{
  "d_expert": 256,
  "normalize_top_k": false,
  "n_head": 6,
  "norm_place": "pre",
  "positions": "rope",
  "parallel_block": false,
  "init_std_o": 0.00672,
  "lr": 0.00657,
  "schedule": "cos",
  "batch_tokens": 65536,
  "steps": 6308
}
Below are experts of layer 7 (counted from 0) of a mixture-of-experts language model. Rows are named router (the router's row for the expert), gate (a neuron's input weights, with its number), up (a neuron's input weights, with its number), down (a neuron's output weights, with its number) and show model dimensions 0-95. Each number is 500 + 40 x the weight over its row's rms, rounded and kept within 0 to 999. Numbers have three digits each.
After each expert's rows: a language model's description of what the expert responds to; "raises" lists some tokens whose logits its average output raises strongly, later layers aside. This comes from a sample of Wikipedia text that the model never trained on.

# expert 18
router:511479528463544554535542467501558530518495543530510438506505541495518530499479439480504510465564464464457458497565505470465436517420529507414534535516500509504565522506497507571445520532487475449508509512459536485547528454458494554494496476539530468550499482471513526497530431435502449581
gate10:488503549499455452514494476484595445424516537516544569504457506498464509497508454488451515466501568461455460514450552508502581444460443468513526549500477458566516526505521494519486525538404526432479517495476486539569471477448437519522487466460444504468480544514497496485552508570465527482
up10:535509490487541522505560581494439573517514507535471495512543571556529510497529540488472413525530502524435520502478479523476508435508495509514537473576583520609476443516447522484542511447496510527480564436487491490506555478585553542545444492416534461521524549572481566499416557508473499538
down10:556445427510530470567479506575548530532531487563450468514476512485516439469499480550464544530513489493538489477459596525425494467530451374473543505538516498464492460486491436502497517505545479523478455498456474528546540454527479398460581537511471454475431480512507450523472571511537440511
Location and distance words. Compass directions, distance units and placement words in geographic or building descriptions, such as km, mi, north, located, side, front.
raises: " and", ",", " ", " (", " to", " the"

# expert 20
router:471493513520509536498569445529524502481466493495581484583436452468572562548507460508506573515571495543462492514517516529457541472448494534483502528500530562537511492517376535505515490468500485429508539624485498454639525533551450535432526457546548526534453451471522476449496460460568452468
gate10:484487455523510549485468487482442490524569480583546502548498529460535426536500528534490481527515598565496488477464507495463498502477485423484474474514474457482512536488518493512589463486431489556553497452475506452434435482452487493497515471487530439517541505481476482454456538514526532559
up10:500506488472532504532544440486457561549447425461527478469525494558555538487488521487460546623454511478505471538442450565537420527484491553461557445547495515518503480498556445494514525471485516465468554386486545528545494582448551496441436558517449497536546499491421503554506435513499521461
down10:534533488569443520528509510503486484450505527456455509468525546587491450516503539397550451541571457539406486491491502481554513589430495455546565451498561540512512464470410455458424460501463525507543486540520458556524522505486444559491507533522465531469510505441441491497470496475460532547
Sentence ends, place names. Periods and paragraph breaks ending sentences, and the last word of multiword place or institution names, such as Yorkshire, Borough, Forest, States.
raises: ",", " (", " and", ";", "."

# expert 23
router:548472524454522485524478494487525575404436512483510503536523543558584503469496524452471505534553511550511457532551554526451497445427496529431437550448484542529504517444515483472537538507457497464460510549390559432556478524539461549471534531506500513547539476539448510524476479476525497449
gate24:558488399525452554528541528545424467463552550517530529438532464459538502429492482451524516503427546530403441512502459559493481505540515547495481526482556541442550535490481580524543512513544459537522497430461494468510450543564521620505513539508506482572497516522512503530519481591484497581
up24:498484490499419465457426514552436484457533527471497459511468493557467471498480489462466448454503481518512481501499492590502526553592518519480493461459543501545513524546497556493511486485539485496510503545463534584552394440552472539540473579535491525426405542536449529526442546472534471618
down24:516530478444469516517483397585512522540518560484472513562460529497402470464523474517424492473463534513479549498487617514477487508530447503479420501584470453558557520525518430492548486428526564546542491474507491523446514491486491484515449543447474491525459454528508442537498473456515440479
Line breaks and list starts. Newlines, including those after ) or . or |, and the list dashes and headings that open infobox or list lines.
raises: "-", "|", "===", "L", "R", "S"

# expert 5
router:506529497503442478498530502528528513414463490474547512579520536512516560565431483500528553538478471506468451496500515527453513487485542496463543548549482528525476470510488555526514540439473503457508490500480503449603525566491441531521537555548560551530519472460508495487459494477548478493
gate0:548590463504437471494559435454481552421450501461478527531522583517596426460501484527532460515551524577464489439521489475439513477509547528498544500478501429531457538481522534584470495434471566532515570453572498504560543521537555515499504568544540503475550407471560515453478449524460523516
up0:481503465494522524470516532548459503505493471554543455544514514484501486463544562438509432521484511533444513550528511475481579456510496578458443484434528516537531558450448462475511475501464526457499479491560459412551520500463454589493571548543487534426560479424469539466544482503523469466
down0:562508551577527506479541476517518557501491509440495537491502491536558489517556477505516565567443509549526511550552479542546539583451494528469539516473512530477452517536568503443548535477444475475575591488488483510512528526552484465503438519492406516498526518461476514468415506509404514511
Numbers and years. Numeric tokens, above all year prefixes like 201, 199 and 200, and also scores, prices and numbers in table cells.
raises: ".", ",", " |", "–", "9", "4"

# expert 12
router:481541490506580495492488480531577557430483523584538490547519478508433561513469449533513535540477484509418442490493558500508548464490557539454575519475472555506552492466484520509474504506480527493503555521540527469521517500482446555517518482468528492545507519457530548530573436419538459521
gate0:434466458518504556492447546489496526548487519517469611515564526503540456422552565519535517529507488494531506449519497522506517499469441538415529436587561518445505501466510521464479432539520520461419503510438499446544540532494476518519536447475442409465440509494537454474509481496542459514
up0:508473490551632530455511509469487515524403439479530507503451537483496491496403517499476529526482500450448575544425560462488548487452452507529517506449521452489607511457463466524536484573495542494454466500526469422550490481547485528487443475510538494486509496547466491479501446511466597463
down0:427602578486512475456534491520467486534517478560564421519507519498488517466509398579560549526503546558514514477477467476544521560465460512495500535532480445474531469524478501529458511472472501485503526426425567502520474515507561444487418466502443481517508538473532534441428516484432504501
Descriptive content words. Adjectives, participles and common nouns in expository prose, such as high, public, known, stable, water, doors.
raises: " and", ",", " in", " to", ".", " for"

# expert 0
router:469454547547506480520500479479530480441474511479517445503569513467489546540473448488578514512540532490429473524563441468466542480534524496518519464655494446510548489468481530546521443497484513452498511555498524440532507537447480518480555519457536468455450506579512564495482461530541480551
gate10:441491512523518477547500477471604461520511488462543480514595494429456519531478528541547447602396498477436474556547551509496576526458482377499509465487563461534506579574458452486517520559556458512446445483413513504528525476439568610555484475521599439490514532532494469525468539520443510493
up10:494583553557525506543519578551478446365446471506446507534496479551497548562470443477445513539474537487509497514480513474532531479481563445478401498519529441488541511509502475496407558563510614567457520577500471492472515474554491520513495482488528398532498482459521449486483436475525505468
down10:566444512421511531455518472475467574523539553532489493547526510464505444563486515495520487493513520496511474520459482456424500518518511480471511501466446510457462477469441607583499489516495490488520495511526490508533508506443534466508499477485518508450490520564514489472434475504521501438
Sports competition text. Articles, verbs and nouns in sports articles about seasons, leagues and cups, such as the, League, won, debut.
raises: " and", " the", ",", " in", " ", " ("

# expert 7
router:500501520528506482521488485433490537406474506489561506544479461501570539556528465489551504516475548524464463476515522545479467485470510468555453534508510450569574532444476548483486474537504420472498550564510522450525478572529463502489510499540523465553535459493474479476524431482500405570
gate0:478433489513426535515527540541461449503503462478571545539501474514569527500537494424530532455477564569457438471529472496523479513425474541508526469530461429521563475489549570503484502541520537527577498472488484517540507604449522465489543508565445456490491496525458532482483503496537465525
up0:472556489476469456521521492534501550512465552469476487568496465534490511497462483525517532501553491462419574477530501486540416485502485486516516554503536504513546530491511506470535474487501516497522497499460541450486476446481483504482560531511480518471495548550477535526515513520428501482
down0:552530509374574506565437456501516504473564462511543513390525473512516446499550521506449520400553485542458562548524516462493501514477506377533512410509510466478472511486563502513518470477537493513505512509486436525484573477531459502435469560506536459493548452494468525572502529537514478541
Romance-language name pieces. Spanish, French and Portuguese particles, accented letters and name fragments, such as de, La, Santa, é and í, in place and person names.
raises: " C", " M", " N"

# expert 8
router:526470435502462489541467506525536554566526532525527493511526474511524501566485493482485495505496468496426516512586523463492482514492565514515573608435568545478554516440470487521523503455458484427503478611498530445525451554463482504523578483493502494567493461471537513543493495507575486497
gate0:484500501462569481454491452452536494485476524485512485450508498446478474523530462517470516532506473462504477484476511443438527513527501459551471524498535420460471511543502514507443463527469582541471475480450573509540421479529502548428490510532533509530528456439494450458491520440482531413
up0:539441431468486481547466474558472510488525531491525471576424529491509497554491527479505614509542538456540489543468472471472523438484463493507523507498568584457503477535499519549454452512436482526564504477431464526581566431492458449518481538478475472481406576485501462551523448495531523454
down0:494490449496497438508439475532568563486498513493444526419426536485487523477559418496531476609489429487516429537506498453478515558428500484486500540531581565535442442560461430526500520474544489493486535468506567548509503534444500431510498455538491510428503474450496401515440490476522480518
Space before numbers. The bare space or symbol right before a number in statistics, tables and dates, such as the space before 14.1%, en dashes in scores, $ and £.
raises: "1", "7", "9", "6", "8", "2"

# expert 4
router:503475449498467440516563467472505541510420509435494473552480534545504527529498496453513540605516534592423482450598458491492586515561527542468480490539505522553496535462426510517517545527551493477467487491439454451558562500463509584494578481458494518487513531488488584449455451451535524493
gate0:502498461475492495465465498481535509481509421547499510566529544462553538475466499529482443500485509588442485505474477481461558469493493504550532485537532487505530478575493505557509464496544507493503478529459553465498533527618488495463449450458452576433470477465516528418424495443440508488
up0:480530463486439510539483523535468553569498451490516473548478479414519493499522498446552533540488481454572479409496452522517524472552525525458428469534521459495514481513474579517535579490454540537432449487451501412513460523551488504484494532468472487517466509541460545484485526450460455480
down0:506473517464421472507483434524466461514408473498512515499488561424560451526491510504498555516400497474491528524453396469460460471511558491541574486512571483502522520528526532516540555595465494482510501620552475570514442456496484497423514508523502499533469474537460552557498527520502492504
Mid-word fragments, capitalized openers. Short word-internal pieces in place names and surnames (T-id-ewater, F-ad-ell), plus capitalized openers such as As, Is, You, and bare spaces.
raises: " the", ",", ".\n\n", " and", ".", " in"

# expert 3
router:489545457531516531488504512562485466465509495523531488552504394515505488472478447461522534521448524529474445517520483539461543491518573552482476561483493520495580410497478514516489526514535525447444474566525589405609514510506493497504549534462549518524431509469563475486535491490513490479
gate0:538515526534524534530505479473485512471503454522542481537505529618441504433507558548504450485477571452567497590505568519539484498478494481503519493504438483485558503497439496534553436459464474522556461434487498451448449526509537454471461504519469425528502522485488547548553446478451489422
up0:522534485504497516536512463503475553464540464476560505519520425541503523512486490415496533471424497555481572604512495457525475530555472542521507537510523506489540448445503492583497516527542495494489475514464515495478474511501470488533432528591512452465510487451546459477454515534450506491
down0:527473498431536544461528533487514510491526517572525554517465474497521462415581521497520455477580520427472540485539438538440516529477450449550463485472475445451447420465541556517468480454553493515511457492491494512548438582453398508516513527502453540517437532560477481502481477480536518487
Award and organization nouns. Capitalized heads of institution, award and media names, and role nouns, such as Party, Award, Music, album, producer, politician, Council.
raises: " and", " (", ",", " for", " of", " |"